Weights of a small mixture-of-experts language model, trained from scratch on English Wikipedia: a shared expert of 128 neurons.
Below are experts of layer 2 (counted from 0) of a mixture-of-experts language model. Rows are named down (a neuron's output weights, with its number) and show model dimensions 160-239. Each number is 200 + 40 x the weight over its row's rms, rounded and kept within 0 to 999.
Before each expert's rows: a language model's description of what the expert responds to; "comes before" lists some tokens at least twice as common just after its tokens as in all text. This comes from a sample of Wikipedia text that the model never trained on. Tokens count by the router's weight.

# expert 21
It responds to: Prepositions
comes before: " the", " a", " his", " this", " their", " her"
down0,207,220,221,138,171,157,206,196,162,220,220,149,299,239,192,287,240,196,187,201,181,126,239,166,171,246,224,282,183,190,145,180,197,205,183,177,245,216,196,209,194,254,203,194,238,191,213,215,201,213,199,225,235,218,205,187,227,199,248,157,238,190,203,126,204,243,187,143,234,106,195,193,238,190,175,256,219,237,165,198
down1,235,132,206,165,165,222,174,172,223,238,197,245,210,210,218,170,185,109,226,163,247,175,218,194,136,336,245,230,189,202,187,218,204,265,192,217,223,144,136,131,148,256,229,214,198,163,215,202,263,226,191,220,222,161,170,156,213,192,138,202,211,201,260,190,207,202,158,187,160,216,262,172,331,247,239,240,114,299,149,158
down2,205,210,209,171,190,212,144,187,146,207,192,189,172,262,184,128,157,201,184,144,233,181,229,182,203,241,256,296,219,190,169,188,166,199,149,174,113,248,146,192,137,218,220,202,124,158,240,243,265,132,254,187,211,249,193,261,265,220,204,132,245,346,139,192,182,264,175,237,248,172,212,164,228,186,175,203,115,215,191,203
down3,130,205,229,255,166,246,227,229,272,158,172,170,127,228,233,219,235,220,191,231,239,284,192,233,160,229,210,95,176,175,195,208,173,225,190,213,268,164,208,161,203,193,191,212,255,215,261,150,214,151,201,158,261,184,187,212,268,179,176,167,170,168,204,201,229,251,231,211,196,216,235,244,253,227,236,179,240,153,214,273
down4,233,256,228,148,111,203,189,269,129,219,225,185,141,188,236,253,251,166,259,152,193,119,133,209,168,225,107,184,118,228,207,261,252,231,122,162,185,197,279,208,203,221,253,186,260,200,192,205,186,196,254,192,276,201,257,174,281,214,232,195,243,220,221,146,159,116,213,227,190,255,138,230,264,223,205,138,197,161,167,174
down5,211,204,221,168,247,266,77,140,161,188,266,232,216,213,260,208,193,145,222,179,207,161,227,153,217,208,229,182,257,240,186,196,157,235,152,228,226,263,146,266,191,162,220,175,160,216,122,181,153,171,176,154,174,193,177,209,224,225,208,197,179,211,197,199,163,212,121,164,174,162,240,255,153,278,244,145,213,141,237,264
down6,275,192,217,182,302,226,235,211,332,164,155,262,166,135,183,212,217,263,121,231,144,228,230,251,264,211,205,218,175,232,203,234,210,82,156,233,134,190,187,151,229,142,257,163,242,197,291,210,213,239,151,228,200,140,257,231,144,217,179,235,256,189,194,235,199,198,292,202,221,178,175,206,129,168,198,170,198,231,128,211
down7,218,148,189,214,190,215,195,140,163,179,163,196,191,212,264,239,211,229,210,185,209,157,248,220,186,186,252,174,207,222,189,188,158,203,229,196,193,237,165,182,206,149,232,172,222,125,297,223,255,269,110,253,170,246,155,258,218,192,181,277,145,190,256,201,190,213,132,213,207,163,181,230,150,218,145,153,182,159,258,207
down8,163,261,194,226,141,264,203,225,258,261,248,253,205,179,195,111,212,190,211,206,200,146,246,249,196,285,229,134,186,129,247,180,161,172,164,272,206,246,206,172,233,185,237,194,265,173,184,216,218,287,253,189,170,198,222,119,171,181,96,182,250,128,97,181,224,171,154,212,222,153,184,284,148,181,189,225,202,140,247,290
down9,144,201,235,212,182,274,191,205,142,174,173,212,213,213,302,202,167,221,268,187,167,183,231,185,161,172,173,146,178,197,187,194,191,239,121,201,138,162,191,192,146,203,176,194,168,156,214,220,193,185,163,209,194,256,206,203,123,158,311,196,158,196,204,167,238,209,142,200,199,160,160,169,184,205,192,170,213,279,312,130
down10,135,191,173,285,163,208,249,159,110,190,212,213,236,226,181,192,224,250,198,223,272,195,192,188,215,252,229,225,147,149,223,254,139,211,202,272,202,112,209,212,154,207,153,231,205,228,230,210,244,192,237,252,160,173,154,204,166,102,272,230,182,221,185,132,180,231,228,234,228,218,140,182,168,158,243,176,232,192,165,269
down11,226,208,162,222,204,213,234,243,200,267,255,164,161,221,181,167,239,187,167,177,235,169,203,154,168,221,208,253,209,195,226,186,182,177,292,226,158,127,189,189,267,182,185,229,166,209,216,241,133,254,264,268,172,196,200,189,248,241,208,180,206,123,219,210,274,196,229,196,184,163,192,144,168,251,271,202,188,216,123,183
down12,211,191,232,152,306,237,129,262,246,190,221,202,215,282,220,212,210,204,217,217,205,262,179,221,230,176,236,243,242,222,181,210,232,187,188,250,203,212,123,195,204,191,297,220,263,247,176,182,230,174,175,117,181,207,159,178,213,183,190,176,197,222,164,232,182,188,218,213,108,219,187,164,179,157,225,203,171,215,288,182
down13,181,163,158,233,149,222,183,130,141,176,176,254,157,244,209,182,235,156,236,145,169,204,188,158,198,260,229,244,158,280,219,183,187,177,247,186,166,199,269,183,249,160,198,225,235,194,185,255,170,276,218,194,280,249,229,190,209,183,222,173,220,194,152,180,214,123,217,220,210,114,198,174,125,220,206,234,142,258,164,232
down14,171,188,278,224,263,285,217,168,184,239,156,213,242,187,188,254,194,155,237,192,236,167,177,204,208,215,235,190,187,271,189,159,232,189,193,177,168,209,296,178,147,109,182,203,231,237,165,190,173,121,220,193,245,134,220,133,234,177,241,180,182,181,165,250,150,126,239,157,209,269,165,177,187,210,283,150,222,151,203,166
down15,226,238,154,242,237,182,182,192,170,204,191,225,229,163,187,239,186,217,184,234,176,143,225,186,168,181,197,135,188,219,150,191,169,184,148,221,201,224,176,311,203,173,262,150,239,241,232,273,158,172,161,167,239,152,190,201,191,237,197,188,174,228,199,187,194,171,236,232,196,272,181,180,183,147,170,201,187,203,163,261
down16,198,179,148,214,241,192,146,149,165,282,176,228,199,171,282,251,258,189,231,212,257,161,229,195,110,119,275,230,199,141,225,225,220,248,182,225,216,236,251,166,201,214,171,224,222,213,157,204,192,171,194,203,222,236,192,224,235,176,165,187,196,167,179,202,155,152,254,196,155,230,213,222,250,244,285,207,184,145,111,203
down17,134,238,216,158,233,131,120,202,176,209,213,183,255,180,139,195,160,257,209,138,139,222,222,167,202,118,215,125,215,145,170,194,212,196,203,179,185,213,147,195,245,176,249,212,233,146,212,207,133,245,216,214,143,153,193,167,179,159,216,153,256,226,213,174,156,186,267,250,151,222,211,214,251,205,185,261,181,188,225,151
down18,161,182,210,130,214,197,174,165,206,271,182,234,188,168,248,225,246,197,186,204,266,204,154,127,260,177,152,240,165,156,286,229,146,201,176,178,277,226,220,182,183,300,268,179,265,232,237,184,210,149,188,186,178,246,195,169,187,179,231,250,216,196,181,194,268,214,198,215,248,213,188,204,235,247,213,216,154,203,225,186
down19,183,182,238,220,205,196,159,196,235,194,215,156,186,227,242,252,131,193,162,235,329,134,125,209,220,159,224,213,200,268,216,216,140,216,268,213,172,205,265,187,187,255,190,278,236,160,204,194,186,199,218,302,128,228,255,159,213,204,177,228,117,219,247,177,181,183,162,135,195,213,207,220,222,180,214,226,234,166,232,209
down20,210,179,256,175,180,226,211,164,157,219,244,218,191,288,173,267,132,279,230,227,167,241,192,205,277,162,172,85,171,225,180,244,245,180,167,171,214,225,220,238,88,97,186,197,178,261,88,228,213,174,250,168,163,210,165,265,191,257,103,192,200,241,200,153,206,209,188,212,165,198,260,186,189,208,255,198,224,199,178,182
down21,253,190,235,207,213,177,202,226,209,135,178,187,245,262,177,236,204,208,204,142,195,231,177,217,218,308,287,159,251,159,169,266,264,121,214,173,238,149,262,221,278,198,194,224,131,164,203,176,121,206,182,167,248,221,197,183,223,162,167,147,199,233,213,159,222,172,217,134,176,148,161,149,242,190,191,188,141,228,194,178
down22,204,219,116,182,117,195,190,217,148,174,180,168,184,212,250,243,170,174,186,225,230,195,258,184,175,190,235,116,217,130,147,209,173,204,277,167,153,232,169,153,195,207,224,233,190,211,154,227,166,235,309,221,146,207,213,221,197,150,185,178,242,222,158,206,233,227,159,224,192,189,209,140,159,195,167,118,260,176,140,165
down23,190,205,155,227,179,157,179,301,163,230,223,215,166,231,195,208,230,199,230,202,194,178,178,207,259,196,224,210,219,197,211,169,228,198,208,161,187,182,143,192,186,263,189,153,183,203,119,185,188,250,120,152,199,242,231,173,257,102,278,217,175,221,156,208,223,277,280,198,135,231,229,233,175,193,196,134,211,196,245,186
down24,181,218,213,194,205,217,178,284,155,200,202,125,231,248,174,251,184,162,201,235,238,160,170,227,103,202,263,202,194,196,223,207,195,270,208,248,258,206,245,181,176,215,231,184,208,196,200,164,251,175,210,178,170,143,330,248,235,166,233,195,216,263,252,180,186,192,256,229,105,216,185,189,183,114,208,211,229,129,213,296
down25,112,208,223,196,162,207,190,232,169,146,170,204,172,214,110,210,233,231,173,199,218,214,193,94,206,161,214,232,164,181,199,208,220,221,209,176,242,289,243,184,167,227,272,260,268,205,195,196,174,166,242,232,159,240,167,218,173,166,178,198,236,216,150,162,256,188,194,209,177,208,192,206,148,189,268,261,178,197,233,218
down26,161,182,172,192,104,177,159,199,188,193,163,266,237,207,184,215,200,208,226,207,183,157,229,180,242,135,177,215,137,208,146,177,186,184,166,158,179,196,184,284,99,247,209,134,220,189,201,264,179,171,200,206,224,147,184,250,194,220,187,203,284,273,270,213,217,167,186,200,154,293,133,160,273,119,113,278,188,186,234,235
down27,222,184,242,166,220,167,193,284,193,163,202,149,301,252,191,159,182,146,239,188,162,188,235,318,246,193,268,218,189,197,178,242,212,212,199,254,174,195,219,178,216,218,211,143,192,277,214,232,243,209,237,154,221,162,209,203,224,148,247,224,196,192,222,156,243,213,191,169,159,166,163,148,196,166,247,195,217,175,188,225

# expert 22
It responds to: Content verbs and nouns
comes before: " in", "ing", " to", " by", "ed", " of"
down0,153,103,148,235,247,195,218,188,177,237,246,174,190,171,204,234,238,208,236,239,186,136,180,210,239,220,197,141,229,230,172,147,122,225,204,226,248,240,148,119,260,219,220,123,223,195,174,136,271,161,190,244,204,147,197,213,220,256,239,301,145,229,179,82,174,164,207,195,189,258,151,231,177,167,253,158,128,221,195,176
down1,232,116,252,234,203,141,226,227,186,200,245,200,232,187,231,219,194,227,203,204,133,116,284,200,184,270,203,194,246,194,185,277,162,202,242,164,183,239,157,203,212,187,244,212,159,139,141,160,173,224,224,187,175,158,180,229,277,213,229,286,122,181,170,270,200,282,211,163,203,186,218,237,228,264,232,180,194,194,169,246
down2,248,136,192,187,253,222,180,192,277,190,194,116,138,232,150,200,244,148,185,199,206,125,217,220,153,242,192,182,184,245,235,231,156,221,143,158,158,176,240,232,158,177,194,197,169,222,246,243,123,156,164,202,185,200,185,221,205,242,205,184,93,151,172,173,314,204,219,259,278,206,167,236,181,194,177,177,211,190,212,258
down3,223,161,165,245,172,227,206,150,169,163,230,71,193,180,249,205,266,178,172,236,228,161,292,235,220,172,196,165,226,253,144,257,189,199,228,255,313,188,229,151,239,189,204,253,163,179,179,161,243,174,109,157,184,156,189,244,111,174,131,130,137,183,147,226,199,210,181,179,174,161,166,275,211,254,188,181,180,132,135,180
down4,297,280,222,216,126,214,134,192,204,169,156,191,223,176,204,180,211,125,211,182,222,234,193,239,256,233,271,168,164,207,209,276,246,207,222,244,131,279,160,165,234,256,235,228,186,202,209,242,251,207,190,164,223,177,210,184,158,219,253,338,187,284,166,149,151,177,241,124,179,185,150,229,199,147,201,151,112,212,155,177
down5,151,170,223,147,232,174,204,238,184,205,276,194,266,204,168,246,134,178,236,150,171,175,199,298,282,263,289,189,243,194,202,133,197,156,173,243,248,262,200,250,201,160,232,216,211,237,261,213,214,193,221,216,210,222,146,220,225,223,130,232,221,145,177,107,195,203,140,250,168,198,209,248,260,257,174,264,240,202,218,176
down6,297,252,187,288,178,181,180,166,206,176,236,234,166,279,218,199,145,158,150,178,215,156,171,141,267,257,175,226,207,181,216,232,159,210,164,148,165,241,270,201,260,250,175,225,135,152,189,215,153,223,253,183,225,227,172,174,209,228,252,171,191,176,159,158,188,205,154,234,153,182,260,208,206,245,223,215,191,190,216,207
down7,198,213,220,208,159,145,189,180,148,264,212,202,164,206,209,162,194,201,239,228,223,184,140,284,279,269,248,134,254,226,259,140,166,193,170,187,151,226,194,216,170,263,226,284,241,231,208,172,128,203,213,246,288,213,192,187,299,130,226,198,178,184,193,245,189,226,213,209,231,232,104,188,163,178,133,151,236,269,138,131
down8,213,163,220,166,170,167,205,165,188,162,274,224,204,272,207,215,211,104,154,196,255,180,126,229,200,217,219,218,216,108,184,183,224,91,223,205,294,154,249,259,185,190,246,217,198,215,234,188,309,213,259,204,185,273,160,241,168,199,257,225,248,239,178,246,215,187,172,234,221,244,193,247,230,294,198,157,210,249,202,132
down9,221,220,201,289,214,228,232,217,161,252,139,231,233,276,196,186,103,226,243,240,188,139,206,187,224,196,227,280,226,159,199,127,113,259,324,219,186,216,166,137,249,179,217,196,185,198,205,174,190,210,187,240,197,182,158,162,225,201,237,177,226,247,194,126,191,212,269,136,166,229,252,209,186,232,194,242,181,177,237,207
down10,190,274,235,212,81,222,138,237,183,211,209,214,145,245,294,235,215,188,202,226,210,138,256,268,195,243,171,216,227,244,153,98,186,157,230,181,218,251,226,174,149,246,152,137,229,279,198,229,170,142,296,195,179,227,189,242,270,241,176,241,226,195,148,148,145,266,176,173,230,130,249,236,169,229,263,187,169,291,207,205
down11,186,190,214,226,166,182,217,292,179,146,219,227,251,174,148,259,180,186,141,159,198,142,260,228,181,198,197,162,148,209,253,219,195,236,170,203,124,141,232,235,167,185,185,317,235,137,190,173,181,161,215,172,215,197,201,167,248,255,128,236,168,211,241,231,300,175,235,221,249,174,179,203,220,157,140,203,178,230,195,216
down12,237,249,244,162,180,171,206,178,222,212,198,144,119,169,193,161,180,264,158,209,143,186,195,262,173,137,211,166,105,201,229,233,256,191,205,166,201,196,162,203,230,217,249,204,199,200,240,177,196,204,208,206,170,163,196,267,223,228,117,321,198,203,245,231,220,243,323,239,117,144,270,175,162,245,229,264,222,203,309,213
down13,204,185,207,265,223,213,182,184,169,200,199,219,168,151,163,212,155,227,186,202,242,201,198,194,231,239,149,200,198,262,172,187,213,190,152,235,248,141,294,198,168,170,283,163,175,244,269,233,275,171,131,268,246,217,279,236,250,224,228,174,222,137,130,216,131,217,268,266,208,212,224,202,188,191,224,188,297,147,200,257
down14,251,135,191,275,201,284,133,216,146,215,230,184,135,232,173,199,174,178,236,172,231,205,211,180,131,240,153,250,196,173,282,220,134,209,238,236,221,301,134,173,182,161,187,273,231,166,135,180,291,152,227,203,240,226,186,205,252,213,163,227,207,211,215,289,210,303,211,296,243,209,218,141,248,215,155,167,250,146,224,157
down15,176,206,139,231,181,188,212,203,182,217,221,254,224,142,188,139,236,194,150,223,204,198,224,169,213,151,221,194,225,201,176,193,225,181,108,169,170,196,206,181,187,172,176,210,178,218,103,224,209,193,177,222,188,189,233,234,223,209,130,185,186,220,172,160,197,192,209,159,216,182,248,278,168,246,213,139,250,229,262,181
down16,155,241,245,174,205,209,167,136,72,140,213,158,182,219,208,214,238,227,195,278,196,214,199,257,163,267,158,208,248,190,239,243,232,157,209,196,180,202,181,145,211,229,180,165,185,198,224,240,214,216,208,244,245,209,277,199,185,263,211,237,225,198,207,166,196,213,193,144,200,171,157,217,226,140,182,224,117,192,280,191
down17,145,233,147,203,261,217,179,191,222,210,142,190,241,211,220,223,159,214,201,228,140,201,198,219,253,154,187,194,90,248,252,179,208,244,271,184,203,178,192,174,204,219,241,262,321,163,197,162,244,224,281,147,213,160,126,209,239,215,222,214,240,175,193,113,229,155,155,177,217,199,210,161,227,217,131,161,192,218,150,187
down18,214,198,188,141,212,213,206,144,200,222,205,228,201,217,194,148,204,246,183,162,179,215,268,216,158,189,232,243,156,150,213,232,140,206,246,247,192,174,188,131,167,237,222,207,210,222,155,232,211,151,206,230,214,191,200,203,194,243,232,195,183,201,187,246,192,180,271,236,208,182,151,280,233,171,202,200,252,103,146,223
down19,186,210,188,266,281,178,150,234,219,148,232,271,247,196,176,230,156,195,139,238,191,173,195,222,161,223,174,208,193,195,249,155,196,255,221,202,186,185,174,212,163,233,179,241,224,190,181,170,234,179,220,244,219,185,209,222,177,111,181,231,126,119,167,220,192,201,207,163,216,158,185,225,209,71,175,176,190,250,160,231
down20,152,160,237,201,276,216,143,202,190,175,167,258,205,166,157,204,197,173,199,228,144,127,149,190,174,103,186,238,85,259,235,200,175,239,181,119,180,302,253,208,208,217,226,184,228,133,127,255,297,190,195,171,200,254,166,164,216,225,192,198,295,215,288,186,218,259,183,224,256,157,242,157,206,221,211,275,186,137,157,223
down21,192,216,141,208,229,181,233,226,125,153,227,174,222,194,215,279,194,174,169,209,197,165,240,217,229,216,213,222,126,230,169,242,214,237,197,207,186,232,207,243,190,169,196,186,200,221,204,168,180,186,181,154,254,148,176,158,167,176,207,210,161,190,156,220,134,228,254,150,199,255,279,209,233,209,153,190,200,206,166,217
down22,215,238,180,204,200,184,156,191,109,111,193,152,195,203,214,185,160,284,207,139,249,211,207,97,250,154,190,227,217,205,149,240,194,170,204,185,237,196,206,188,222,145,240,193,134,157,227,195,221,175,269,212,178,192,160,242,257,247,216,217,244,230,192,217,223,192,197,176,147,193,247,222,175,188,175,201,238,203,242,176
down23,149,139,161,161,178,142,185,171,192,173,174,207,212,239,220,248,220,120,192,259,153,160,267,227,212,204,215,191,196,123,257,198,186,134,197,214,231,165,160,192,147,124,151,246,169,208,160,275,226,170,191,186,173,247,122,169,213,171,228,198,212,252,235,124,287,199,114,224,155,120,154,264,290,155,188,213,190,118,230,273
down24,252,151,168,229,190,158,86,241,233,239,163,224,220,187,167,222,199,222,246,179,189,139,230,168,222,254,161,219,151,170,187,229,211,190,248,127,120,222,251,130,170,150,157,209,130,189,173,161,164,172,197,187,183,174,243,213,208,169,206,238,164,221,206,268,202,135,256,175,236,213,199,215,213,169,196,261,166,207,155,224
down25,166,259,190,200,202,190,231,113,208,229,207,236,185,106,219,202,153,224,221,157,205,200,135,245,287,144,168,160,62,240,221,210,188,256,200,156,241,268,244,188,172,238,205,229,199,195,208,186,188,176,181,216,134,154,239,219,163,166,197,216,179,260,178,169,140,174,241,245,256,235,241,200,209,249,258,216,273,129,170,195
down26,180,217,198,256,213,193,117,162,215,202,202,141,199,221,160,169,198,173,202,162,176,137,208,219,207,118,177,151,164,195,275,170,278,219,145,194,251,197,299,220,111,254,254,188,161,251,258,178,127,212,172,105,138,215,195,222,242,228,168,181,142,286,192,200,241,130,155,184,182,195,207,167,199,159,169,210,199,258,216,237
down27,170,182,194,148,245,237,143,77,210,225,195,243,187,228,213,206,202,181,167,159,221,196,166,231,203,247,157,190,197,213,187,295,153,183,216,167,229,118,241,205,188,248,192,222,179,236,212,147,215,171,184,165,234,234,175,172,220,285,242,267,150,191,217,165,183,197,179,159,186,235,281,240,192,258,153,210,273,239,220,188

# expert 31
It responds to: Pronouns and relatives
comes before: " to", " been", " was", " the", " is", " a"
down0,216,133,164,145,183,144,275,206,184,101,189,175,221,203,178,189,193,188,217,183,189,121,222,203,165,190,195,207,241,264,172,199,159,159,230,169,208,267,166,174,208,188,210,131,297,148,223,230,223,241,217,137,138,214,200,226,181,253,234,211,148,169,314,248,187,164,214,177,179,159,257,238,205,209,148,184,174,247,206,202
down1,156,266,181,168,274,189,288,118,204,234,229,241,183,189,147,254,195,244,194,133,121,170,221,286,198,222,221,189,220,177,165,193,266,180,220,243,193,262,160,301,193,156,195,200,197,190,178,194,199,201,194,181,184,207,188,282,158,182,211,110,233,204,232,196,227,198,157,268,243,156,256,212,194,101,218,162,112,222,184,215
down2,252,207,151,191,141,217,195,169,128,261,120,237,254,142,234,249,192,156,151,237,153,201,206,134,185,230,175,218,275,127,213,190,193,297,215,178,197,253,246,194,167,217,111,149,246,239,278,209,179,204,193,206,171,277,228,255,225,207,203,171,204,208,232,178,145,166,265,181,184,237,295,202,202,216,207,224,208,165,205,226
down3,178,174,231,250,211,261,168,125,268,165,290,125,223,203,171,184,211,197,243,217,217,209,234,228,177,254,235,181,186,143,214,202,286,186,188,185,192,305,155,296,231,147,168,156,184,239,189,266,156,191,231,205,179,265,190,180,189,195,217,209,166,147,197,176,212,220,165,203,183,110,250,220,120,195,217,230,203,162,208,233
down4,237,163,258,175,210,192,174,248,227,251,241,239,209,157,185,173,196,188,152,168,189,245,239,202,211,220,195,232,222,149,131,249,180,180,219,206,183,204,192,248,191,227,207,219,266,220,182,155,169,182,186,300,205,137,244,168,192,190,192,263,144,214,245,153,201,198,210,308,249,210,155,219,238,214,257,208,151,217,169,239
down5,222,193,254,211,255,153,168,172,193,152,292,206,171,129,185,145,252,199,214,163,195,157,244,195,163,141,150,210,162,120,197,233,183,160,222,197,148,284,234,170,188,233,274,145,253,145,176,150,242,160,208,166,213,184,190,237,147,181,180,165,169,164,198,309,271,220,172,219,168,222,227,158,239,178,258,140,150,157,244,150
down6,259,227,227,188,198,227,209,236,175,190,211,176,206,253,158,144,258,274,243,170,195,243,151,155,192,266,186,201,166,166,206,208,212,128,158,177,121,214,235,180,213,133,203,225,196,287,143,214,146,214,185,107,231,176,189,193,166,237,246,186,176,217,210,206,277,193,165,198,191,227,141,164,204,212,98,186,204,220,167,167
down7,233,192,211,246,214,205,248,243,160,176,155,133,159,230,182,229,206,219,152,204,174,214,212,157,187,155,215,192,173,205,173,125,225,227,228,201,88,235,193,198,207,146,253,288,122,234,206,236,270,279,207,207,167,161,226,163,179,218,228,229,184,200,186,185,149,134,215,253,147,163,167,197,145,201,131,195,208,142,194,242
down8,161,127,188,205,182,180,280,145,123,169,227,196,249,271,206,253,233,209,179,206,232,219,255,206,198,238,263,168,203,252,150,234,136,314,219,187,225,177,220,233,122,183,159,233,210,152,241,210,182,221,218,210,162,282,183,283,239,257,254,301,132,186,191,140,185,180,267,217,183,227,163,219,234,205,168,198,240,152,138,202
down9,238,154,256,206,207,251,138,165,186,205,229,165,235,143,226,163,178,106,212,212,175,182,187,200,138,178,191,178,216,194,227,166,229,213,157,168,232,178,251,180,173,224,167,149,169,205,176,194,164,224,203,153,200,283,176,162,157,194,207,251,176,165,244,180,211,237,197,210,209,205,226,213,329,218,222,224,200,211,211,201
down10,164,201,190,202,140,159,204,171,255,273,181,138,204,203,236,210,227,219,174,139,201,201,173,222,242,177,274,263,117,142,199,287,209,226,237,242,253,245,209,190,209,242,169,209,185,236,250,174,161,156,191,156,183,282,230,218,162,188,203,147,233,252,164,238,175,248,184,163,220,189,215,175,232,241,232,206,206,186,242,201
down11,174,122,242,239,177,206,223,114,105,258,195,271,131,239,215,245,163,235,196,161,242,205,223,227,228,184,213,148,264,152,187,185,304,153,237,185,179,235,131,252,222,190,182,224,263,231,167,198,235,253,216,215,142,159,273,162,262,183,172,207,252,190,296,167,179,214,301,181,238,241,189,254,302,185,209,226,128,164,219,263
down12,259,256,198,231,203,171,187,194,124,223,230,184,156,151,202,197,179,181,283,183,259,302,255,168,144,165,234,158,151,223,229,266,254,303,141,231,133,150,179,170,185,170,107,203,189,229,166,211,142,184,223,185,221,171,144,137,201,195,261,188,190,166,157,129,157,193,213,126,246,213,203,224,158,166,205,252,270,259,188,258
down13,258,199,207,138,198,212,225,123,122,202,164,194,181,222,199,182,209,174,247,223,275,210,196,254,168,166,196,197,221,184,248,187,251,157,250,190,215,186,172,195,212,218,196,232,139,180,200,225,175,216,181,143,199,216,231,174,189,228,249,155,208,185,161,262,183,202,276,183,241,274,162,146,215,222,282,270,188,200,128,183
down14,213,292,212,186,177,195,193,186,231,177,121,250,182,173,184,149,162,195,204,227,138,153,149,192,167,220,227,210,143,224,213,158,142,198,210,191,218,246,161,215,167,183,231,169,215,162,152,207,188,181,206,155,223,227,147,218,133,216,212,252,134,209,122,239,210,178,110,179,214,162,213,267,187,199,240,138,237,123,251,223
down15,160,233,209,228,181,261,169,167,194,158,221,166,186,207,192,143,179,284,140,184,171,178,144,242,234,165,165,268,167,173,189,177,275,231,232,305,202,206,166,225,149,185,284,179,219,172,190,193,224,244,231,210,210,145,201,235,206,260,205,234,265,117,148,207,201,267,191,260,221,130,201,157,290,170,192,179,270,189,187,171
down16,226,158,182,212,210,99,214,120,136,210,235,156,174,177,159,249,263,202,178,264,175,145,183,264,175,187,213,197,172,263,181,218,224,268,216,150,218,207,252,331,193,187,127,217,197,51,213,215,224,207,203,211,230,154,236,186,230,214,227,241,189,225,264,225,217,153,189,270,159,197,201,252,230,230,182,192,166,190,137,230
down17,212,153,177,239,187,168,196,174,173,111,191,231,227,206,170,227,142,247,214,154,177,178,208,197,199,170,226,185,223,184,139,247,267,186,223,178,177,255,285,187,243,243,193,88,198,256,233,163,252,289,216,225,266,152,139,186,267,177,281,155,172,183,198,187,228,176,158,171,172,162,171,127,282,286,199,223,154,192,237,191
down18,139,163,146,241,221,180,181,162,183,229,282,134,220,194,245,163,218,232,178,214,203,171,186,186,187,152,206,191,187,192,234,252,205,162,212,198,230,233,201,202,193,258,172,209,202,182,250,219,195,141,247,207,225,194,140,308,172,219,213,102,225,186,201,257,196,178,266,210,252,147,175,210,130,123,150,240,204,287,151,176
down19,178,169,267,237,200,186,183,168,180,242,205,209,261,138,219,159,191,243,188,184,164,183,195,273,204,130,148,173,178,187,221,252,176,152,129,255,174,192,224,245,153,236,234,157,226,206,194,192,200,178,180,231,151,215,197,148,186,220,177,234,165,184,201,230,180,184,182,244,196,182,182,248,243,202,255,266,236,189,236,227
down20,169,191,180,127,161,242,203,213,166,190,139,188,186,175,160,221,195,108,304,265,192,184,138,227,232,220,135,207,246,246,133,258,225,207,209,170,225,229,180,221,189,246,141,215,166,245,218,173,227,212,193,242,255,236,215,189,165,196,143,256,153,230,193,172,245,273,172,219,159,147,240,193,191,176,166,245,203,201,260,190
down21,270,231,213,197,255,210,245,214,227,186,194,208,163,201,194,161,163,177,264,243,255,236,161,252,253,191,154,281,252,120,189,201,282,113,261,217,223,235,203,194,243,139,137,199,214,195,177,173,177,186,163,161,194,183,174,167,223,213,223,221,230,177,188,216,254,130,257,188,246,227,251,180,169,145,207,183,203,171,233,263
down22,133,211,199,198,158,212,214,172,203,221,224,204,200,210,212,259,214,127,199,237,176,214,259,263,255,161,206,240,200,222,218,185,215,224,163,197,148,172,255,175,172,276,159,198,145,242,168,169,170,262,234,152,209,118,202,203,312,162,264,146,217,240,193,198,180,259,138,253,217,199,221,276,215,235,149,179,143,229,184,167
down23,250,240,200,173,187,166,198,158,135,184,161,130,89,241,187,160,250,222,222,192,244,195,145,229,178,175,259,162,204,169,277,221,271,121,146,259,209,172,200,199,219,170,185,262,184,113,234,181,179,248,201,170,177,166,132,181,207,178,165,204,265,159,224,182,234,189,166,186,268,239,178,158,216,150,210,185,245,305,209,226
down24,205,152,244,266,136,238,158,198,180,113,198,245,127,253,173,262,219,181,178,252,201,159,204,236,181,168,235,189,235,143,214,191,226,187,272,194,230,173,241,185,228,221,176,231,168,186,199,211,247,186,199,216,205,196,209,282,214,208,163,202,189,208,237,196,165,174,172,216,219,218,162,199,147,113,218,296,207,217,143,222
down25,154,191,116,222,242,199,140,207,192,263,244,183,223,151,218,269,183,135,171,228,164,295,111,177,138,217,239,240,211,242,259,198,171,244,277,232,230,210,184,137,185,188,172,261,242,199,184,213,198,228,110,223,216,236,251,187,160,136,201,188,106,186,206,222,234,194,198,173,225,113,293,153,198,202,186,218,209,155,212,208
down26,216,159,186,285,173,181,214,161,190,209,221,190,268,149,204,152,187,175,186,182,231,220,268,156,229,209,222,127,248,230,185,239,199,221,201,194,222,186,205,212,179,259,197,201,130,186,195,238,203,138,193,197,211,201,236,222,211,186,227,257,245,174,190,220,185,232,225,181,241,254,220,131,208,240,157,193,197,218,188,284
down27,130,177,105,189,191,191,171,107,286,248,242,180,235,240,193,235,237,209,270,230,228,289,165,158,186,193,182,210,177,171,231,145,234,161,257,175,198,175,170,145,192,174,162,212,174,136,241,178,177,154,174,171,212,201,208,205,147,264,198,231,202,218,227,193,222,154,230,142,244,247,251,196,163,276,187,211,100,147,267,215